{
  "experts_per_token": 2,
  "activation": "swiglu",
  "grad_clip": 1.0
}
Below are experts of layer 7 (counted from 0) of a mixture-of-experts language model. Rows are named router (the router's row for the expert), gate (a neuron's input weights, with its number), up (a neuron's input weights, with its number), down (a neuron's output weights, with its number) and show model dimensions 192-255. Each number is 500 + 50 x the weight over its row's rms, rounded and kept within 0 to 999. Numbers have three digits each.
Before each expert's rows: "mostly gets" lists some tokens that are sent to it at least half of the time. This comes from a sample of Wikipedia text that the model never trained on.

# expert 20
mostly gets: " =", "Species", "Career", "History", "See", "Awards"
router:499485439429478463503531461578462517499498520520502485388398494498537442533453432480562443538598499510548497410553565574512506465570492549423535466499471496489500526489550495595492443456589577
gate0:568463605422478465539502438514606416446453510428410465424498533554532527516470531499459544465512511507523481463513598456553465431453453487531534612529359501508469471492543508471474493488454511
up0:557475433492450535532475566509425526583625482414489566538538534456534491515506488508480534549516555507496515464520454533498487502473485505510438605488605467550523415450521503555535459520554534
down0:547481441530441437537490410538386522503481505592479473567441525460497433517536414511473510456451541542609518448496458534565498509545391484519539467481570494448377438426609538450522416465442535
gate1:455491471511473531549493526486503545496515549485471437494471530470522488504474539502597553547518529473483520524535551535514506456612496511537504528452537510396438481444494559450524568386467469
up1:477489461448520494437420445472504506503511461443489534507538605543450487475557560427460549524549518531520506436590542563474513530452484428510493506499386472460487569574497562512632540486383458
down1:443534496498522523559480574416557651474552528469375387560487452542565465448551539550542515459566471441467453526450378467498546440554516566486490442538514544552384422394492422445515543505504547
gate2:439535475429588458510465523431501492516524533558460557385508549602567579455484525451484498578477495552435504474501528526484510526558447434487581493576512463434476497483500507413455449603438535
up2:518480545472478560435553496490459486523445515553548395455425450545607562626424497399639489502534432441508505473493626457483507441530535566433412536614450575495532441511538537533541448531468374
down2:507574507530534444477530500499473478461554522493619507516503459489503440482541443564501513438437532636494526465520489574552509419511578464451492538552458460560535504585513500448391427540525509

# expert 12
mostly gets: " Although", "~", " ^", "_", " if", " hundred"
router:448516466465469468557503473536577486599486551526546663426489524525528471504474472473471438484523490488537518523427499524468503579508445480469489557508513354504545454495497631506527455445525527
gate3:465588440566503571493446463474497360426565478503482453412422552482495570468554523503576535459508527526533527576532527495543434550577508603460401533539447486459526527581546552534507509647467629
up3:539534582569454431492482491580482409429530452554496542453493438538571532594542499500500467421503474584525418489444491513542437530425566545459458676485586479475448562508482438459589536568592503
down3:433471423497549473453523561500509393419567556478576473436537521508496410468523496521497445499474352536446441447495563539543477486473562492363579486545619519435520571552506441590486587485531503
gate4:512465492544571454506478490524520485503475466456509537464413457493523502428355410531549446554535426441491506597518508423549458532442454515625471489562528521494560455585550472556466543568529562
up4:509554455521447603539500515516518478625533479508530502501406552518447466556477455508477629449519515510470469538435512561532537487511483551548560406466631514442450532544548556494520517486448474
down4:481474380495546557533443482469470576523464519559480517477505479527492431596496471485568455553438557418524578440455543496479502491548435411568492501588500400489444454496504573490491401529419508
gate5:418533445517492452422457441556506538503429480486492436517445525525470588549460484581530491496532487564540470541478555506511496614511474416566451550555501523485430465521568456602482413580507473
up5:524451494394482519473519472544404444464534415456481443488457514417576556543501494545544482493510597408520503533523523531486592535562497504502492573525459558575536600605496457492591578540527489
down5:373530431526384508508537526518432448536603537470454502550510493486500458449495503478517468462544533456550501492588540567492603537573582488494544475555562501434553485472505517417510556510428506

# expert 39
mostly gets: " people", " children", " members", " areas", " students", " teams"
router:427454470407369477501508445566492516553449519507535556460476510481495465425449460530426612495534491477500470435470488577403466439379502577492491528506553429466547522553542527494573443499546550
gate0:514466589511485464585482519554519462476557467481558474458581558514516561529532626504467530424486523472499530522446611491422448444416459501461499536498497564408573511550455496406448565421485478
up0:451531495510429528545445519544516551534500495574501536477478479470545456476547465512592480457615399440488456538553391544571558543537471521488508484501592488477458512483473460530517496513461529
down0:448536531515547483524520534530419505452561473498504489530558417467527395496554554517482431521580476432505466521538532494540443551499457476565491533514466485529419496515568497536523514448507496
gate1:423507462496396509566405510558549443432588483497496500522539574420468484539431526509569473481510576588523493545570503550510493471438486493560519484517411526478387540463504464509452390530557502
up1:563565516522522503619493557464471610530446429470465428554528475487441510535456543498508457530523490553508404429595614532502528398444514529527506475457514464403520513481399565535462525638514417
down1:496553413509458520471549490454440578556586590500546480544499469406465486484454454484612434532478453519443551472436497469483518462567506459556552434548549546541460526477526475570488391512422395
gate2:483427526571538520506593477530425559542397476545450443504378549495556457468483555548543508392567492522571471619484512504421579445521588528544540509529511466418496478519544462583537510510561429
up2:551500509551529518515511587541513504464513511475464484498474486532463515532379453457476551591565510478506396535574496537488481534585508512444441499543487523374479464480471533468437586522565468
down2:432472520508365514466533559460445459404474489498522527471536490463509556548458436502483457466495556486482518511525558484429493481596469595462522425570520443539515442526575394513482447486457625

# expert 23
mostly gets: " text", "raph", " development", "Note", " list", " process"
router:458401538521551498492565466556445476548542517452511405515539527557600493413576493510457510492576398532558534491485489566479475421521503579508553507444558429483503483495607501525439470498572502
gate0:457496510496459501522477484491467499461519562390487448443512540519498552522529483412467537459530607569455497537397485531449524435527439502585485511505618454406462596478500486534555518471439502
up0:499517427556518553468494538563494665488473540482416532413537491455430507567403476553596401557502520457474518467613452474583500538510531513414501488460562549476455476436449454491473580497539446
down0:521526540556570495457547507520443518497569493508472549450546410523540547443470500513453425470572504508518546448555559499543471520463426508414580510463548550523477465489573518404438472537518465
gate1:515518476573439545477441459568605529541560448493572565475424571383480548494447528517408472543555501487529622505438433514479381478490567502443597556458533434418478518540456473540459451501469548
up1:519632558528515476538456546395477553496473401508529513432417511490458496530580505528489539518526540418490444528513536404516532438463638537497551476480520578550522507616565487441413582459464546
down1:493603486555457609516464484482456525481562617585609460491572446600533467573512531418505508521528483493513489513503514504429499465473471426475503456434441500541424507546529435538570520482504560
gate2:500502538423568437582473458539466397461419509495524437414500500501489486511510495525511531513669495564486484541460479472558561449479467525503523530497566600435570525562524441429505593460515454
up2:440489499515547499527517598459492505378502491558443529454504484597496473513467497486508489460506443505502558485413543484502486493493472616405477545475551533522442468543439612576550567597509446
down2:671489525580450480506514506590495407492460553471509629485490431529453554556483506422532510542512531521487515512491588434558526550471552547543500535495489424547460489510528509437463522439484554

# expert 1
mostly gets: " km", " many", " million", "″", " several", " few"
router:505543551438415464488529461525502408540581502531546487445484496586561442447504422490467473444602513624503534440453525501546491530541433497469471562474525425481534546488553487486640493478503537
gate0:504469505595556612482421489489495496495545465478548452514467488453576481472552541511444503516459440486593580457524478480571489511532517530504444568546497478542463408539544471494535476499431516
up0:474493503447492484544511520502524569531543424392461461506396487564498509542561534543482447539395589531439462465442602426514542356546614562516459479519532479471418465400508504504503483537538523
down0:404451451419497500546430486529505465583416500474493496433441481507502529524469474437511442497564499537416495393515471555597592516488486524466427476554571502502516501335485525472466444430578500
gate1:502537477471513476446508484574396430512559492562481409471388508538560562425424443442496522455512511610315547543467568481539561541518420572470496520454550473463545543400495429429494494468569500
up1:563534430578523476546579456531417554503425467522428526538459523527520351451460426434511413525539612510474449516581438506498554531469487446555481562448511468505423625514489507513510503530452453
down1:505491474459561586604482501499488437346544468532507475524470526503464495493543449389472418407557520477490526451507481450558583502444535541590413500462460551555522568529406479532481477516574512
gate2:509480545405511401415482561576549521486512581520509510568432547575579487561594460477470490487522529507539509519450458576500489459533486547520468450479514583584487594468536517576490575524487511
up2:605567562500421537471584526533509497563587488440429554485390414632490430524468497571455426512502507611446499458461591485516462477409493483520509546584515532481525501515558485516516492508437512
down2:517622517522558509503476541536375531500527510556531469441481488491570508514511599434521500505537495540509538501516586469471379532481473523528548489474483528497522564586375524539514470490429547

# expert 19
mostly gets: " farm", " king", " house", " train", " bank", " bus"
router:422447462521504465514524464527526527567553551554540475482477521510507456376494452484470480449569492546523549533491495492499549604482469568480483499421516521493551558547593596484550443519520532
gate0:481548493514473530566656502513432490495483482504469454570487557454441498547486574490464512472419522542484553445501602472399570440481448466514406490490513524467508500590510563569435556433500450
up0:548488515478520539497493489563405472535617461583494535483514572594511495564470572517474495454549475578514446538503578521443583416433461465493422450444507530477464433485570524520481393451602494
down0:507494504469544465600482569541500523466564565503467574437439412512587492514596485500468528478436487376603472517536582592579529429469474552501422511506430478473534497567485488429447462565447519
gate1:543561386517477495447589569541465432483554569477434532463521515500516574462485531505451543529495570504482451470501598500396551557489533500520509517570564542636433547436455608522463504414525486
up1:511543487479437519485512434497514448487462537632550504485503429436486535465483441434466464552523513427406442524409510513460526460569490522513420504563476491504523530491490562500481493472486503
down1:391557465481498459431525520543450423478485613531525558511520549514466456517459493540451473538534432539482542531500495456459537377500513578441497507491530489463495468482554550451622475460462523
gate2:496468606523517591513393593561437515518486485535515470544511572522596536348461527502446456508523472502520492462552551493556517575576523453468460464470564471459559527527511549519526581455497500
up2:425455440409514594553460520494500490526450545457373437452522526469454536573527499456560457509672471427473470619452554506539490440550498357463555434476448443514551512441504486521423575374508493
down2:483496463451429508540501517506536410397496506540556434520568473454570520517575511545526493564440503554458512455529451628515485430541492530522473521485420518556514526529510526479589459549487496

# expert 36
mostly gets: " JPL", " MPC", " Apps", " FW", " Votes", " Goals"
router:361396514430433413504535526465452466475453483533562513545397489500543410522441524501474545407529398522550493445435528520490478442396422549495489631549518412511547526468491498457498501513459548
gate3:461523656527541429454583469513563511511500478458567521485489481620541558444436475647513493563455452465617396597583463522549470533467449494437534503427497466494526498515451552545479476535495460
up3:566441505508585526470502423419547433497643522515470486523522474494371466459437469464482515522574543530521470438546479509459512492531447622447485575579462517501483546483521466571486454480385414
down3:488526514454596523534450583473498507554572488437479444575525476488626453453468517424558469460526452430474601486455531407434514557535513418456476664576497525499488493495474438546517529554548561
gate4:506509508448537424381460585480552482384614531543562534450531475433525494559496524521458537459531549445403599518467544523502481580465533580431479483533574530582530488548482459546430546506519498
up4:492479465451470481500492540529360490519500522465512424516527463611498476447408568445511544516511455551420401495539490514478536458530530461619500532419476538475571466456545551459456513514444522
down4:563560491475551559513560527420521535495477522545462533534422469478533512515553517414558536507455567517502479464571470454471424450461537466519536436519479515559424572573496516478447564453491503
gate5:444564458466559446495560517501537490533557544512526472556461418598597517462599486463515487512465530560587507528447450531559541522553563551481413576536464394526464525506514548444498567531468536
up5:505511576593465493572464451556463518488487567419447561532536494500406525442538486570527545491499481458453524490508476493510537570530591490548413541419504511521523442492459569541484409516493475
down5:516495426561541523478540486507573522591542523496542521455547494451540482397532470424512453485436480524522465393537390507388518507490541449470448465525542483517456408574529442508574394538455580

# expert 34
mostly gets: "]", ")", "}", " respectively", "\"", "”"
router:446423432567386459533526436567538498538495565501528466494473535501499485400505443511471495480547489556558485432579492508501496359393487496461545515508513564407559394508445597515575478453504512
gate3:477470500531473544554404499525555425484407464491467550492511468580517440549465432424523526537514555420536487447544506580524482427537538482531529430483485553602441525460445487497528456542524471
up3:457454611550469437641414610384461455449614474467455461527505472499423459549514561556464492458483591513587528493483627490436499511545452519497571458516561493534557545566516529497469534510523481
down3:456516486558410486472470576556607424492520520506536478445607574471523594547549521485525522526456539517470495472545514512619460456537477563519621503445511566390490506532442472462506522501533602
gate4:514537551614551484494596507514520545502561474551446417515521549561533532495421458416577474450491455559463587453535490449481511478459507521522540541454521479487467490600497465601492522508494399
up4:530540429528496509495502462531422489522485510455405561457494515529496514535481501469578554519436458401479406424541564490511486463490568546451448489519443479525645557561587455505521476505521472
down4:479455442440500477552519519416514502470535504501482487407525468404517474578552470573489488493467444489474486491453542537531524483525524577403499492600484489474560458499521584500590567487568448
gate5:496531417518542532491447511456482554464482432562465497473516439499478524384471477484490470463463567524548555484529445515490494555551595462435567488568501504435456529525483510580525517506473474
up5:485588538511479429521477499442539562496458548536468510495416441536474604463503402502586472667506504512519416501586431470634492500569457490480487576496499531489472544510554507468436510594453425
down5:497506478365430537524503494536546537585503486499477495484406547497542421550420553510448392447574398527515550508477482509541478485449516499565405556457505469419489513524555503456610470573585472

# expert 11
mostly gets: " Born", " Occupations", " •", " Occupation", " Genre", " Known"
router:535524414572458491568489477460484513546453480499575422461379521517501487451397507425531476453636526491503554474464534520420493468504494523493513530475516513434515564547538499582520465454511508
gate0:352533512601547540478531434464463535433476503504457517557446526537528513546458410501524524562465479505562475458473500581507535522486541531587480486540573466414524581443494466489462486474471479
up0:505503459608494511501528591465521526520539521469498507579513502495432510462478611458482590480545519572468395514439584485426434497500467491445519524510426464399470529525423500501634443494576530
down0:522537485452563560507467452483588502503470494581508453546456542499491532472520514513510518527414515484510564494508457418522433482510454584517547513557425541402469488482550409503535505556449551
gate1:484465404453643421499557451471533429422395543483512493478502380673495455465508519558566554507543522571516410487499441437499501537510484501469436529501539539571544411477405409519454569500469504
up1:580553432518502525491505462482508438514458515541556546548484503526497485579494526548582502508470486569492548493523469494539526449441526395539394576517463526585491586595524583463479398553458568
down1:495529442450461476470440526487415453499569539601577411575459494497481467500596433426569546429501569540584469493483621407451526477445431415552497525458563431401574576601536426470648509493446495
gate2:528587509436474525459462561440427465523472497464515510492518428408576453410407527534463490508485533469473511424468542478436558483515477592513518495481555498435488607484593466526466568541509525
up2:465518436431496471469556494464472484405505518441422509555518490567538455404515424497438442483447444495426555579565491529495511448431441537567359537510515465517591516449464477477534520582441463
down2:489486572453521511430508462494433466502470583566467504460535591553487390445461543523449540478549512561565456534530528449569536469493509535482492506536507508535482645540457528612495495474544393